config.yaml
init_std_o: 0.0
train_tokens: 1547000000
steps: 10600
Below are experts of layer 2 (counted from 0) of a mixture-of-experts language model. Rows are named router (the router's row for the expert), down (a neuron's output weights, with its number) and show model dimensions 64-127. Each number is 500 + 40 x the weight over its row's rms, rounded and kept within 0 to 999. Numbers have three digits each.
After each expert's rows: "comes before" lists some tokens at least twice as common just after its tokens as in all text. This comes from a sample of Wikipedia text that the model never trained on. Tokens count by the router's weight.

# expert 27
router:520500500480480480519524478509558519522448454479500518495534491522522474502496289501511488525497501487474611522519484518511479510479478537405517519520480446522521520616519479480485501418498517
down0:493472520531531534523481469519522478500388505506467578482507509522500617518454532505544473480415534420476533528532550512490460520491332477559516462477496498471505444512545527490566505436593510
down1:498478493448516460528473447519448451534542475544534514499527501517466476563510465515513532455574523528513469468482431524528522451487512503528508522504472535528543501521476542538427468494510449
down2:568432515489522508526386457543464458525475504568535497507425477533507574504464396499442442556490487533447489488553497513476559498489493505489579518468525478495470445516533598564523578551506491
down3:517483504525448539469480504528493432523479592521476506488477498563506538495421513484559527431513430472502452505443605569479482511518477475448530579506497523422549485481495525509505491487577499
down4:460463547513495498439509499502530429430435466532513495528507582524521497543511511464515537521487561441561586498569604482514472490502544612492450500476494522439475513407481489513404475575414499
down5:491469480611496524437526532535554488538447455469513429617594508493437542524425450549477436501515485547498494519514479556457471489517461492474572503478512464497519557520539476469477557490499578
down6:488496511548492462474536509546461464540420484474562532540532586508516501527508519496440451481502446499437485542464475452458501481501450510567493544544523505543457495488601470487462455433451468
down7:535536501529567498531514458532543553502507542445506483512486452544523524443599463503502431544481479529548523454486492469526556449487558468440457499519537508532519490522515458480532562478460487
down8:507458517499529471507433441623524471578498518466518484465570523516419469535480500519511500444508486445514482507431527474478561554458486483502540527522508523496470492494541521499412538503528572
down9:517515575487447476559487531532531545526457534489483480486445492477437544569428489501413462469507440564426453576486479536560507488524547496523563527457571471477510475538379490532466508486573512
down10:464487443503536545452486482517412451537534487441509498482490496480489442519464424407554526479452427519454450537497544575466583601458565525466481489476495488529441544490488456554480463521483474
down11:537548559484495486508527493475496523468468569598477500528492534509582526493488520485492513580543479410550462540436447440466503530542555522451511530482492554553522543475520524438481439417537488
down12:451478549553497513479483497485418542477499483449493504466487493579502451459514481458525464520514555436643466487576502485448508514509511484464544542469558512542532510550512521475468492527566483
down13:463563477509418508495525459475521524545469521445497491520508513538579502523602592475486484461487505493523482489490515512463511487510535519509482511610580410456487506463468514559516558557544528
down14:509523427470555479431523473524517596510447548489484445502482494429529432468514461508501508524504483406486489503509516459563484487477528440519501462452548524580476490540501490547500488447481524
down15:539424527454462541463515485415512463504501479503415449521640493525564575534498490518512486539559453474551469449491451535547465442451554495537585532512500529520526500493584522478515548561489450
down16:564456440539515463528510459487512458440565432466528549524531555468497424489527434533497521502464514523494453443596577545499551541499510562562516493468418479443488434506510529438525577535449447
down17:554528466443487530502511562440496461552491442455555497535425485493548510365491494503491509472392436527535453524495468467448504524489529600598451434505487559465482538558436523599525509523571477
down18:462443467445491491455514476581511479543582486474501464448458436478494496575440453519496475527503543503548536505491536431507469483529517444537477505449440605516536491512494481547484490474479521
down19:464541444510417480499480513440584591471483459476500492485424515543536450526540485506454519475550506479461502447529512554507467429514498462434471493493472523503511557482493531589435498472500503
down20:469490441492488501528513484574443570582473569551547510478506525494516556540563526602516505525463469492589481503463438457477481454493493530481478503533545449475516470524500457587541512526601541
down21:463589522553487529539501488553454492502493439529482522505443460451537479478547521533514452511499539479575483406500490431501519570469513447399542530434530463462428500445475489474483505477474436
down22:500442495529499515530472541484478468455437461465517507490463540496530496491502516536459490486483491526481569425479505440450502520509524489511521421510429473518513524535524526491519483456538541
down23:487492498490492419501503536503433444482474459512481558542478478491454434502415479522411432523560516431542566473467489474529499479502439518489510529504500528586491498476526453491507496477552440
comes before: " ", "\n", " 0", " 1", " —", " 2"

# expert 10
router:518491526484483484516519485505542518517528500483495516459448496515518492503509465501500509501511504502483519516517486516504483496482481611767513518516483498516517516457518483483383494395509516
down0:481487426468472549418544412493537460550535450476473432472488542487490574542536481563466489462484569477536513592444538503543510448502453500609444500475547478426494446475522494479545483534416522
down1:430515476554461478533503452452520534474518404497538477496518413446459518487484534498468436527457522437501438559520497485544460554521513469461511499505504535565467480531532558566530469499488532
down2:503495495413512544482463584484523506499515475453520521559465537423499492506496449521522496451489442535586497477585540530433579453443498551479473573488536532488548497484477508543555538510515496
down3:447486519492497512512472487438416486506513479528494526553447531525502521522510517475466506565517509475546469487452485495502523546478528504450551535459501507473487454417424541517551451550524539
down4:520490483515535536609484464557480501570512542499483482496522537543569540442572513497540474459521527523462496508517485571441409516509535453532536476523573523455486481523470495567483548484487506
down5:529539496458532527528506507487513513400526520527489493496537496510517550488479443533362517469484494494424497524427537573483422483480547506503483471509498526506540491552421516462517552509495517
down6:512492494578565474493489464505501564524479562494506463385479493453504526540452548530490445501476509466571523521406514479484525493505419481502480591491543552454534579495433490447440506513533503
down7:503460494506511481509487541573458447539483529497542483555542533495478450498452509431493566519526456540543485500511541488507505584467534518465429543470598453551480471468587539544520505542535480
down8:496519529523505472441523504484462514497560525495515492453478558509543539563527499482486438617523509500581542530517546526520455482489546468552455524574446522480488496489470524491483530493539506
down9:467403486454457449522528505524462525438461527484462506466478556484547475501445502566415537439480446491461548475542479479521523539561512550502454484389442484560437569558523489467510582473518570
down10:526507544511488472536535593505480555534446510526519469517474474473510555452486492416501519520552474490542486527492520487510434449525446494506569497428470436572543436475396487524430503530514479
down11:535484450503480553520544510501468475498464511513470514462528486482570510486507508448463443485508572519588510559510515514415534496531502452499487497512555506547503510539444525521539474546386563
down12:503602456561523457529519448475532478501533584473443512530511456466480518509524455485534544454483477596570421450530484564491559517536534520500476429484517526482488478549503449540445541493499475
down13:525471522489517566478524552469489439413547486429572501483445485459480518584490492483528520502545485506443478480493489548530505444466494592426514471589415474488427480498401504530490482507511566
down14:380525468534510525501506434491570472501487424458489544532586468483568435503537490552510511509517535473479563475452527530504503496536480505481540552448532452427581541561502516562543430453497537
down15:463491493531469555460497533491483537527456543539539499441496522467577485508464543499489487537458459523559388494417469538498480496510453433514596524532482485482491495454467499499550438529515536
down16:392434512426453553445521547484495480532490514478520519522564489431489527487468595516468393472571510532514459565419511483503510455509482505506508504482498443482445523515494523463541541441466487
down17:443533474538466478444500414536521439521545466515491452562425476485614475550519511554523534475447564464540496440565555430476505451531473507480517514579522497527495467477501547513451500463511475
down18:491562464482480533496485507472472458562483469495581515497565581489438562442438484489446547475416526511465499487454455541604477412535399592499512482513499520560547577563457517505554543504488497
down19:543565526505518488461508504445513483532511446460420510471497523481486529581498482555478462483511483583537474471527482577470481499539553544538505495482515540490494496543434543369509441513529430
down20:516609481526555475547428547534460506484562477504494450482538510508468574452551527438551479479470528530485573509463417555509497460497453472580553536468511528454428515600508489457514478509539531
down21:480556531548474563596546468544503489534517504558531553484454427525495503532530439476509495427492455518508531486499463440560515477540487512543518526511478480458467466510441475511522494526547454
down22:440550503532531430555468540458552519522506416500530530573514476559477472538461502509517523541471474561490542515496495461466453521488494444529517564436452547466480578390461570442557460470514537
down23:560465465462524512538454487475507511521545508532400534460520456455543463571482500521507537380441474443520499474445502546546509527470477463541447470331524449537499517574470551513498489629509536
comes before: "\n", "|", " The", " of", " and", " to"

# expert 28
router:515488580487485485513517486500568516514481418484505512512489498514516510496524576505503519519498491491484295515516483517508485498484483489673511515515485612515515515514513485484560499488502515
down0:462528530533551520548480485590477509481494511538486515482554515458570443530564527514492503490500535526531474500479476631523458509448431469448453524486553533479469508459479526574483490497505511
down1:514473545461508512514494475480559500471476557463508484507541533537502501523438496625496456456490554531532500548466522527594408434517511505442522622442458509441575481556475491487468501487468502
down2:510535533498462521507546459474435495489498545449433473460484533450472537523523476507545490437530401481401474449459436525542545502469520489529494540484503536535480527567479573495541401479478489
down3:495529484538434458491484472471459440439528483578500505529483566456478522484488536520486486528499544547475512517475480453428487507457502547506515497551510451468531490502628522498391409464512587
down4:506538497509492480500485467438482553553486426499516507465496530513534531502475574568455557476461492463423485555522411479497554496535481473540495565443469475488460485517493520548470500447514572
down5:500445481513536485517469513548541453506545395509498544538464416515461536544494416484480492489504525577477494485455508569478453417504530496504520466584505471392471518468482477420576475516453521
down6:519501541540541570523531529513484523423493464495448519452478522505531508510544462528463523457497632488479460523486499471447454519485551476483540482506538490514497541470510529482476510529469538
down7:572537488574575535486456449517464510564464554458458497452489493496477597489477591511454525490425496581487530587495532505519523484518535512405477486514480584482517538453511485494438533492441550
down8:587479542494545564527499480449541471467510453488490477522528504490388481572514466508516438448527521483443456534513436504519553520485539466505475476495468544569510495537442500499507495502469523
down9:471548530461399555408449536531521433608472484506511490454457580504460511553491508545433509545474496490503539505522531547569379428550532509508529471500516470532518465524520530449470588460542502
down10:472497568509494501537522532530487465464468480539487527438532505474438504445527589505600579453507491500505512546484465431476524496514540427477476514534461522537500491477490485486513471490616480
down11:483392533460508498448565476511469511517510490552436473545550495588569530527465489471470510417518525458496515567574520511506554461464468570447467422492514564432444485472500460503604551530531537
down12:487550462442519466558435461466461455526478445515435472531514524498465474522509499459496564532518495519466525520471458504609518557513562596421519471512376519417444519504490424534515504516449559
down13:481442438544506503500463511483508502469444527562412534534523521505550499504420438579498494504508525511460454594496494445455452477464541522472548502521473552503483443490516551479440505520506480
down14:442502495537490561477478451596504459471421428480517540508545447530458467547510446519456573496569572601510524550546431475464490586507505532501483536453496530484449497445560464550519476496445458
down15:469510551479551512481539554470501521416527487553477579486521513391518527528523577489467502492433542512520494495512499468505509486549529508448477523454557523526486496510501574518492464533480550
down16:477501528474532563533557414400521471545464479478463483518521470491467502597540533526515548472524464499511520512489500539522511486504501514483535568487545413462493507536441470532522514517496476
down17:548500488456490519480512522497502477505462444527475427455529504460499477512536470453531481483528520466431457514511503513543487448420515553557515558511516590562476515495496529523458531529484449
down18:454471552420571538564444512466439521522524515470581534497510478488540437514382510479484532514449501484551508545494532483518535521589522516472501501469392521547512503455490513492443483522621525
down19:487506491461591471526584529464528528473490409503524522576497501520445468424467470537454493474548511535469434496514427428451451509451464527526466488526447455520496479536527564491503475518513481
down20:493401543514529535473549481497533533486521494463563507484489487502514528430559436405526491497488473432586513512519510533435499553524511555496451391567475440481535476380478471457513501530497478
down21:469474540470480576490521483487505490441520489468536528495568489533457529535538497602447504428467581434522511495481488505453511498452519511573504513525494534445434555510536537455535495505575558
down22:446444498550549533522516450451381525527497485536531428528478432453512485479534545530495486432499500518422470497508515527509491472499467444457489509423499529510550500514513562411489489558457490
down23:429545500484451500508501503468544564481535522446504547498487484491536519550558520469438503496477457489454490485548505446461552506518520492561517495497531382497483440491481492502467481559534506
comes before: " |", " ft", "–6,", "10", "ed", "4"

# expert 13
router:520499538482483480519517481500507519517393548481498521529400497518517464481501616502516495510548492493481477518518477517517482485482480518433522519519482523519521516464517479479601492605536520
down0:419527500446531515553471467430471532511496464489519492511491502470535543516533505469488475544449485519478449522491419549531556477478489497530509488476535467474508584500507529442504495489525495
down1:468537498511424535517503497572480526502478505485475505552480534500518518549525513436558443494511521514587557474530455460452518487449519505511480482469517569450511508493469533468507504456507637
down2:557492563470486437423475510474504474412480500439488548483516494467563557580465485512493485519480487490500521522506509515446538479537461424505481455454456503428498489571466517538523517479543541
down3:530467438558521527473478546495560510500448449521613524451580419492467480526456522513455456474587505446576461500471468495429488537534549491459553475396497475481553523497528489508491541547521545
down4:500541532485446494472495507495487513455486501488454494560479522529439486517527547385480542505519543598504428529493499434485565512433535516475478547499445476587524426458535502481478541471527515
down5:550490498541454493493455523602442466505507490412538521510446495523432555487548472494448557458552560530486495415458576508537536554463516528476532387517519510514523423523452548508490534494402419
down6:590499470558497527470548507501481536569515439533466438470484492387543502547571423434535493503506391522474473497518507514492432457506500500534525524532506548499514575483515474525447534521500429
down7:464444534475451543482506500486526502488458534466496453478475427478489532412491521579548569458547518494532560404560549483502438501494529459455450471508474508486523544496527462626528517510505464
down8:493500471466476526530518535531489584517493481496525518497505498577472549539477521465564478580517512509526473557441436565492503441536517532529492571505479444435560514419504525462487535465480442
down9:508484539465450519457485485605443510469400496528588475556541438534466468456578540454496518492567474510484433525529518510578488512543514464421569518606575460481497495500508468508505599516475529
down10:505517521479511532482496571498509529496565456543503524476561591476464536474452464502549498461559555482509548523504501458481471450505498501477503488424493485457488538408562500531523514551476535
down11:470496519477542588490487545524527484442520497530550523424512464405548547498448421509466447528439493550515545484458531526444539513507436542524504472547413495585516502492499530619516522487509483
down12:547528478436444435468460526517544457492456529423484479619518494425490494516463488549514554480489533527606580497534484578481471473474535529488467506579498501513554521509546519512458466469479474
down13:411477534515477498454435533505508424512483471511539468439486529453560533546471457502461496454598464475484516468470486526545584514507499554441431473498493522461481501466493537534437510488487484
down14:453442525540543522462509498534482438534449496515516482520469505561457500449512519497515593469438442470561503508493436505466453444532521463558464514535443499474515499494451493487521490477482499
down15:489490491505551483574489591494496509500452523481505501529475478479448578477537550473549515532490465517524529451512397547497396507457513419539458453463570551496483496459585458536537468525442485
down16:519470492484488509409511555440546589530512473527542505590386574501490441475477476409495476535480519575492518547498537518534483445503515497478527502507493504445521477540442545532525585519497525
down17:471503514477440453512556487555481507500496436447511506427504515525544597488485465516544419495476521495532518537528506538492459459540536503525450558502529575536517420490543477526514472504428533
down18:522550441543482526542400502415541530432441526599451481472544500532434539472477460496589508478493472479438548500449560501517511534506493498471503501507485528576476531485505471540569575595500482
down19:441489531548419491405501590556512480561457539525507511499576445525516463504546478527472471458558493511436478512499494459534507499484463435534455540481496536562519493428545463556431557472455445
down20:520495514497522496477478490469549529506523445437523534576554471480515515445548502529558541474531558383508540398468519545517478498441478447463531465509451555546510409500483503486539512544544474
down21:408468533505464461535507543512603531500532567555534474454547466473548537483512473479489458543504553490496488522564489530577466427457484506471526553437541554503516505488491567568550524473496501
down22:508470432547546460454463552455470518529545557464520442561454525526499443466524600502596475485535505545525464499481438536503483480548498454461501453447519419450576519519534463532490479478447510
down23:528435474560522463485479512476514501485451505498597510508410533529515514495556479510544532544507478525541475542499519580518605503435499528562519523475506549467486490582485449477571542529510512
comes before: " the", " in", " as", " of", " to", " a"

# expert 15
router:524494678475476477522518480529448524526409621475503528537490518526522459512483533470477484494499510513476496526524478524485478495477477562545522523523476483524522524518524477476509497348488523
down0:584505505498524520487479508443497477540477597551469480549470477494523572494519483526602527465564460540437494401477444531463467541460524455494483543531507495592461502558501512557503479501498487
down1:474495488477494520465520461474538472460484517470483480503490539526534534480463464524564493473453498459553483482544485514461542495526535484506433432468523532483547455550497501495439547476336542
down2:529436413510530415395521441500476455519575530521461520524542532497470473489481532519457477472538489510492555512595535516463481538531435518523517489401533513547483559490513474489531490483588546
down3:515505511438513548498484530491497584523568507516530406526433545498494596562480531478491486534517519478440479463490461589427489472492501558504539533540495500479429503522462576510496470492528428
down4:486456471451484531565523431554543432525514476467471522520545481529458533468474537501574482511488476558512486494507481486523538497475445522598487516560501574453527564479448517537514369526449558
down5:494492514555480473486493525553424468531520490508563503505509462598528514532491470399518596521536515502496526540476490448510543480599464538516529480524513550511517486471498506511532509447495397
down6:456497411529516535430476477508547468541464479508517551457563464514504498501459605517482474488526462416487510541520472435543503492460525414522510634547513537486442478474492558553485474463523487
down7:468589439533466595434499502512451558478518511497472511512495469481446557568473463501493524480505453474508537565481554504462511532533452582502539439486464455476481483433513516517510507445566489
down8:545480499542480577462425535504523509499478597516599501531478516474516502536506499479528495439472487507542545454479539548387477487557500526565525526506557487475483510484489477493439442546543468
down9:539608501547602510502484520542484516460510506504585559518465505459516500587455487503545477463488480528481421513480487473488451528494526495479462574404434543503393494524521485542537520465464540
down10:491506527440493449571451466505502474539448497459518505512459446502537503472572464447483470509470487511464501573503557525475506482548487484480512551485493504545492460500483549471474505468481474
down11:535498465572489570555511507510435474572512442482529498439505530504508503528397447542527428420541467473497480533469440500532438471477454470531409468535448497526448514490443433468454487526545511
down12:444514537541541437527482475529480492462548522502447489509415472517535442472563510438533534522506619495513496558456510573426470539529534429485455512509453509471597503520506428478488526540474515
down13:532449474431498445473513551512485412500491528407500520479500427490543528506554503525492463510508570517523501507574481487521412473494545469430464495491477499498370464479456470511493453458431456
down14:474569473541472511572494516474541512484525568476553511505431534541493534522488566454473525458466514541529515504454491446486498547586510562487532495465542520451549480624538516534574464495506473
down15:505492511517572504479551486584532455496505546527452519523462387492573585492564491495434509563488487543619519546489513534475484572410552499506514481496547510497560532490549535493524401460494515
down16:542473426484407489479558537471513477520551519527593384480497456492474536495494509559456459512487513478514475459473493507478441542538536480512432495447523484520510515473445486518499543438455465
down17:468438501484506409531524552543474480555447475417552489510559542463513505495495519449518537551475499537504497464485520553467513497461558476520496523479435499567491483451503452429540514577539489
down18:480553491439483478426482495533484508537578460528484486460490490540530447531574526476516476524516517514504516476498529421412561504538515475525454450485458508529534496543414462501510546491521561
down19:546436520516508520534511427530475506528607473487527556484542514572448470552472502510490525460424549518519580452512520500511487570481463488466477501449529469534522517451555544485542535486505482
down20:513382497472501493421398439522449533457552442485523446541539470475460470539561449512509412517552506530499499456526435505473505526525460440521567521530495476575470394511490476529558515469529467
down21:403507478479543488504545507535456479524569514470501519500471500465407384551480488500463510568529526461469567503514474572560523522532427522510450459531484523490501499499422534523560489521465498
down22:519494452482535489489524488536465502511504601580529498543506514491491547487492535511497484453433507510525467506502416535442558529562470489536518524461434527505492579553494556452460511573521426
down23:493548530483522519559570547494480520501486492459524505432515493484567483511522525521550527492551482528493540439568479501544518423535488466552518463530505497500476533449498500496521566456485554
comes before: "-", "|", "\n", " been", "|---|---|---|---|---|---|", "19"

# expert 16
router:518508495481482482520525480503461518519424607481501516598473483522522539488505612497522489464491489505478341517519480520506481507483480467632518518520482489519520520572518481481493495553515518
down0:550485500540588477538563497530518483497513446445520471487522545524584476509482501546465503476482537538510467505494554461547494483470538506489450440552539545468460564460549421494514510456589487
down1:500501522468496498534507496503548497467477422520492526507519611421489510572440473433629457495526531500448473491567469460436467488570493427525467539482481502435485501520457499461496510557478513
down2:494478548417520470514512552521472522550500457474561486448489493531565579530516538458443482433504487422571537516471471494502538400508511501508434481512538434561529521476484481546493503468533476
down3:579471543536520434412559488558513470534533596461542524484505459502417510495532490522508449523542432468514512597548518542519467458427478526523498471530502474473453504472489526531453518492500416
down4:471449589562547508520458503549522475447584429517527498520484529408486492538479487494446504494526541508490558527552413560447446413445565492502534507465505515431462449508486435547519491439519589
down5:452530504554584471508539500571431570493462550482535402471448456469503443460409488554469539468532465545484541493494551497570486475468441528531493563443497506492517490556503473515470556528522455
down6:513504485500578483402585470578476552528412555512453466506504489560481473537456454537517490486490530483540558465527522519471510520435580442524568481443538497487465424475464480446554527484472436
down7:497442490451478511533510497530452560517491426501538435549596529470444570500550534584521460492489526472630518528510446446480470496484530552414490546457557535464445433479510494453529545467509490
down8:489519533492522512495455455529565580535546409535495514537448485467482458553515559533470526528431468482505532435486583576459526496489481488497504573520572503531525511461512466497449436489479429
down9:524517531440504500583519520453509475434524449447411538453552482440499497533516523473527455451457491503485472493491514524473545517528523518568439519488525519472556524602532484510519482472538494
down10:450567463521503475433462458523414505518542489442455611480470420574489522530450477448518475497472505492526467455513543474532433492585600469488481520492525483453508418586494487512458500434541442
down11:517493472510526567468476399517474466441461494463479534561492489538477520533466535480541447471534504491559493619559566573504477448467500521463440555487485520490436447506520517499472521492531557
down12:453512479560462546461489503496434494465451453404530526462448482520558473578477496527484485512534542538542485467543475557521396505526458460511518434471521456577469442507483453529511447581537542
down13:451521477400528470432513496472485502485499507541559547532526470528551536499548474548521520515463427494489497505491526540492474522455443478494506457524460456483460472532477463540427517519483579
down14:510558525486507577467525509554538505554449496457525504382522499547452486525500547477432416519536472516488505440492452449462527508448520501521552473485493540506450496519492488537495504517474478
down15:518420501528513561490483500363513488485520380483551596513545524521492489538523491436507558483514463553544483453549550592530520489510499511544513486449481547482515489565514492495443498495455481
down16:449486527516494519488454457530505540482433532422468530525442434508562471361501464510524537490492508507497528488520551537480463455481548562443459516480525491538445437506572490517485465500527438
down17:488449522517556580479477519559576493479477499499528430520488568567505487525525452519424521497453480505514484516500525473531512490516485516527447545488560484503468557514429490482498503490540554
down18:465497569488520516568529480509455490533529408488545527441492461500517426462450460560482537528513496478544446549459404531516508499565556528579406527494393519564516540491456485465504488495413493
down19:455560490487498499552510483614458468484435519497572468543422518555501471381498546474406602495538514430471498508574546509509519498614438526448503554508505506443505524473537519453480625447461487
down20:534524536504466471509469491458501463443570476499546478539503487539496473450485516526508426493551545481508499533501507563503518495540507540501500464431511449494458402480465558481496466514588501
down21:537622480481497528506486512530484502488586493469556491515554388572483437560471524486506483486452561557478472469486523481495472420494486501462433488548534481577447511520464488492479475501537483
down22:444544481502482479511454437490612547529471522560497539533544514479552533488498503481510530551447518541472488455541478546516580546450484489506546457461559518435481529490478479511501520472541442
down23:521465497447541536527447476482534423480467513509603554470445499451484472438520450457508520438535544499468498487478469480536499497492409517577501506538478477513462522435491508486479585518490443
comes before: " the", " |", " a", " an", " not", "==="

# expert 14
router:518505378484482483515516483508450517515447518482486510453570503519518486493499415492495516472491512482481524517517483516486483476482480628372513518516483423516515515641515483485437506409489516
down0:489478520571492536463483524529450522553606432435505519517499446440519580490513567526496520497507501518554530470537476586494549520557538447517477569489469552520562516451490483505525499558562460
down1:500480395545478520488524463471465489539502508475473514525492520522555592480535507491407523466485575521430490567485432498473539499434526534499516542476514468517503497498512491538444513472533454
down2:544509441534514425499497495477458446510558446489488500490547474463585468455529417542421471538458480426445487548569441505482518431485539530557505496514514521462540505522519445496502462506498465
down3:529483541539533508497457522422506453535535435510524548500478489456579511490464559525498439448547497521480452470502502552542517450451529545477474482481510494497496583422526557563525486471490524
down4:439518466538486543556502477606447516595488515489453495474460447551506422483483506465492495525436493446457534503523496448507523524505555535465498453528530536555540449490533534489525437499519477
down5:533488470444457564502502493436486529514475520484489553490524544528473460465502521561505457504381469497517501526595534450470538498479468554466500466482532485473408505471488510486491380449461532
down6:505545521516513434502466548516457536500449505541482453505552482486569422502507521564513506504548516480528421530532459441500535496450437471488510523448486507472490602540544527475489562471484447
down7:568482470463511507526528476500429481492602477574541522516522526471488530431478513512449478498438448527545531498487568546478507532537487523483497530491518412446457518517459455525473433595498475
down8:557518509422513466508516511503522438429518533476413548472507488472533531440509504500528492485510508497466495554495525561591513460523542493534475474506464475485549420438538502476501492505473511
down9:464467554495476478433437438525585454543530557459504491569522453520464570580456460510549534474391532528474482468545499456416475484485500499505470525541534515547544497465491522535551488486477483
down10:535497527414511498434460513570487430553529504501460546446536583466459453535480508472550496518491460457491406484514495507525443501487534507557444542491485537525485492481540427430494548444498544
down11:538525483465534453480478479454437458530501472506435531536470494531605505498527486458473518496452469529531450450522437511508514434509525485492464484464474591482598535480462530490460407531513523
down12:545497430499502492518428522478514508453520490524528457453508526554532434556476567506496464497559490499480451441487495527510467512475456466461529486485497486528488503462507403502514483552529513
down13:527472494464530485499412457502463478467502519544528532489461464500581518514516577495476503510511467509468495503384574577446421476463555502493381446459541513511499553518495509481486510529555428
down14:462516569439474478527463513477444496476469460511467529504476473554543536522587502449457421478505471438536488478484599529530451451492544555418568499546528440472484506510554517520471469489506650
down15:477572445504475496481518458539435547444532528491458522481507457490515517534452555528458542491456511502500486472531511557492514517481485480507499529493495529446423503504532456500580491537541427
down16:508543480485468463499518419510553506452559476529502537533566523544580435510418512543590487452535540521516513457505500532494481489498523476523493474540448457492508430493448551546506452484492515
down17:512432581519487512461474490442519553518473488488482504378459523458375538504416507470497527489485562457497446433487527526429609571561566567475527440522471536475512472467497508521528492516475536
down18:486459440557542572478560553478513474457537478427510511461424490549461505511469560493498414539509492519500521565437509551533511510546455524531545462475556527513468535563481450434488480574498460
down19:569532493517516482438423553479415514515559540486519522531504396488448480478496495516445472538567452438500541499551518495566597489506480539513484481471484488501463509539490357471541517517525511
down20:482490461524513481496509512497475463551521489549499476557517480539553483554479465518484476477438500494538438563450462514508474514455542471471526449440537492473528480493559480516543509480561558
down21:463495434513470509506507568513534474468551501488517508476580458500517443491588541557500485455496516581511543479474522549516498473453485544516435510528494489473507492518441511539549574535469504
down22:488462522462493434481502483468505467459491514529547538436463551451473466490503507524548447516529543473511545523491525481462492464533567572453529521495492476530508492432505447529479499450565592
down23:516487483544487500454504515461471532517466462512514436505471481484495499548486417467460540533630518520522531439499447540496548421514564473438453540466495451456513468553521510445528557535499510
comes before: "\n", " ", " 0", " 1", " —", " 2"

# expert 2
router:517489450484484481519521481489538521518667421482509523578270513515519491499503426506528522532491500487479431520517479517523481499481483481546517519520483450520519518435519482480500494532494518
down0:488479455497519518456515504536498523509558530493505519496447525492439496527515575500558467443461488496525462511532417512469448497466559509481528510508512486529454571519492477458485511480498483
down1:521495482492471590484513501496452515496474488507592502596471491465525503503467440519574466565453489396552460493543424530464510452497559553504477455517494426496456471463444488573542480538496500
down2:472559507492475464481508537496486476496517478512507570457497620523505513541535528480460487442514515480601504456489503497490554523512490577518575542506550466553619400510508555497469496509510542
down3:527516467504473478434448390554619434519504465490535514459443457538535556478495492489505538506501530516527439486475469495535493506515533519481505525481491489535467556473441453523493603460536505
down4:530509456524441506496584486494526520435511460466465503514489607451516525494446513532494563491522530452583460485499463533479529468471506452600556515478495527463444518478533521519529470554501555
down5:476493503410542511506571479585541527482481462403557496489478468463516472514461510510511493450546471564556513441526503498455526463487544441479502518469481447579456510529547559402526540512510537
down6:489575492525506534456469545504403524578490498505470514554443527501522507447543481474548514470482513508548491538539501435473453540506502434515478503481484482501575504494557557490510548493479477
down7:487491500444536481485499534521503477556536555510492466503470598518581537423549555474581517482542440480451490513482505487588560485438498490495499474508468483508537442533517414470519497511447525
down8:517580475530401487447522447485445548530459517457509455503416510461519513477512511469539598506524485488538490436438541551509524549503476504548560451520500471530477537581450497481417518471490563
down9:435564454453548554602494543452500522506501564518450508482422520479522492449505448562466507541546513493557568516479492459494479547518447481415444497503509522416522474490440524612523543471530537
down10:532480515484472525474497512458480521537438461513458502499452522618407488506482532496451476552427496448539518505473467486523436519553514508443480414497499470506573557548579482470534480485494460
down11:472492500521488503473509499522512505498504548512490460475449447503465527550433454521520521514509451489458493511482454487452533524450451512496548482474561436491480460605395488526500496601555478
down12:543457472463562560537505502508431473553465540460474481485528480569499527487472532485487549500546493524486512499454444478553464512463493537497475532511477484498600487438557447501489527460454428
down13:478497522528454501518505507530531520433469531479494543563566415496536444503548473506499468482543443536476519513471480461520573578398574477527547546482532569478436494504538462505537613504483548
down14:469493451435491489497489479472495469391506556494518518528481489534545446470547467443508516457548465556435606552511528498464533513413518465463524474541514442460496455481475490531557519517435488
down15:566458585540439519506540539531497499527506582453538534518469546547447586596501504523554520497440528491556513497449525488585500482515495460535475508446449515488506431502533485533450446462485479
down16:457515516585535566493461539486518548475519516497499479519502517512525521475516525355485478436529478547511458489529452493572524512537468495516527534517542552566552488481538454602495504547519484
down17:452577479528508524563468513461504532477525534462478514405511554424533518483552509495431558469507584497519442533526495517488508482444526531446514480572462465465456474491405537463519483441491492
down18:478487539428523636588465557499552576481483528476494528499535436504551526528512515441462458520451417527453519417481443562532483485529600502470491468490487550464547458501540515519517415479500511
down19:466526422413495510478535531526473546503409457496502502460496443492532463501476468482459468593538473518442490522476444448573535425512501500498424446495505448455508540497500473528418442466475533
down20:415501450531530472596530507512487516487507514463520431546554523504521458484521490495511507546536528501490512460461489442470522558533464459487445467475540511431497444517541510492413499428533567
down21:494507490523542527522533520526512496453508515479496467525499554467527551583485441487535511491465474566527524447423480426496528560548473533516505451489511426473452524486446516522556510505498497
down22:543586480511510547430480550517497520488492557515516470503472460463481566483549527528569476539497503559530563516503502528488485504548486518456518481498484477499558468508506518512472520549490457
down23:477459445540618490462488558480505506465465462490472497527492458502506446434522528549518542563498570522516500501470473489527465557531470511583483467479449528467493557490418538391548540506488571
comes before: "\n", " The", " In", " He", " It", " This"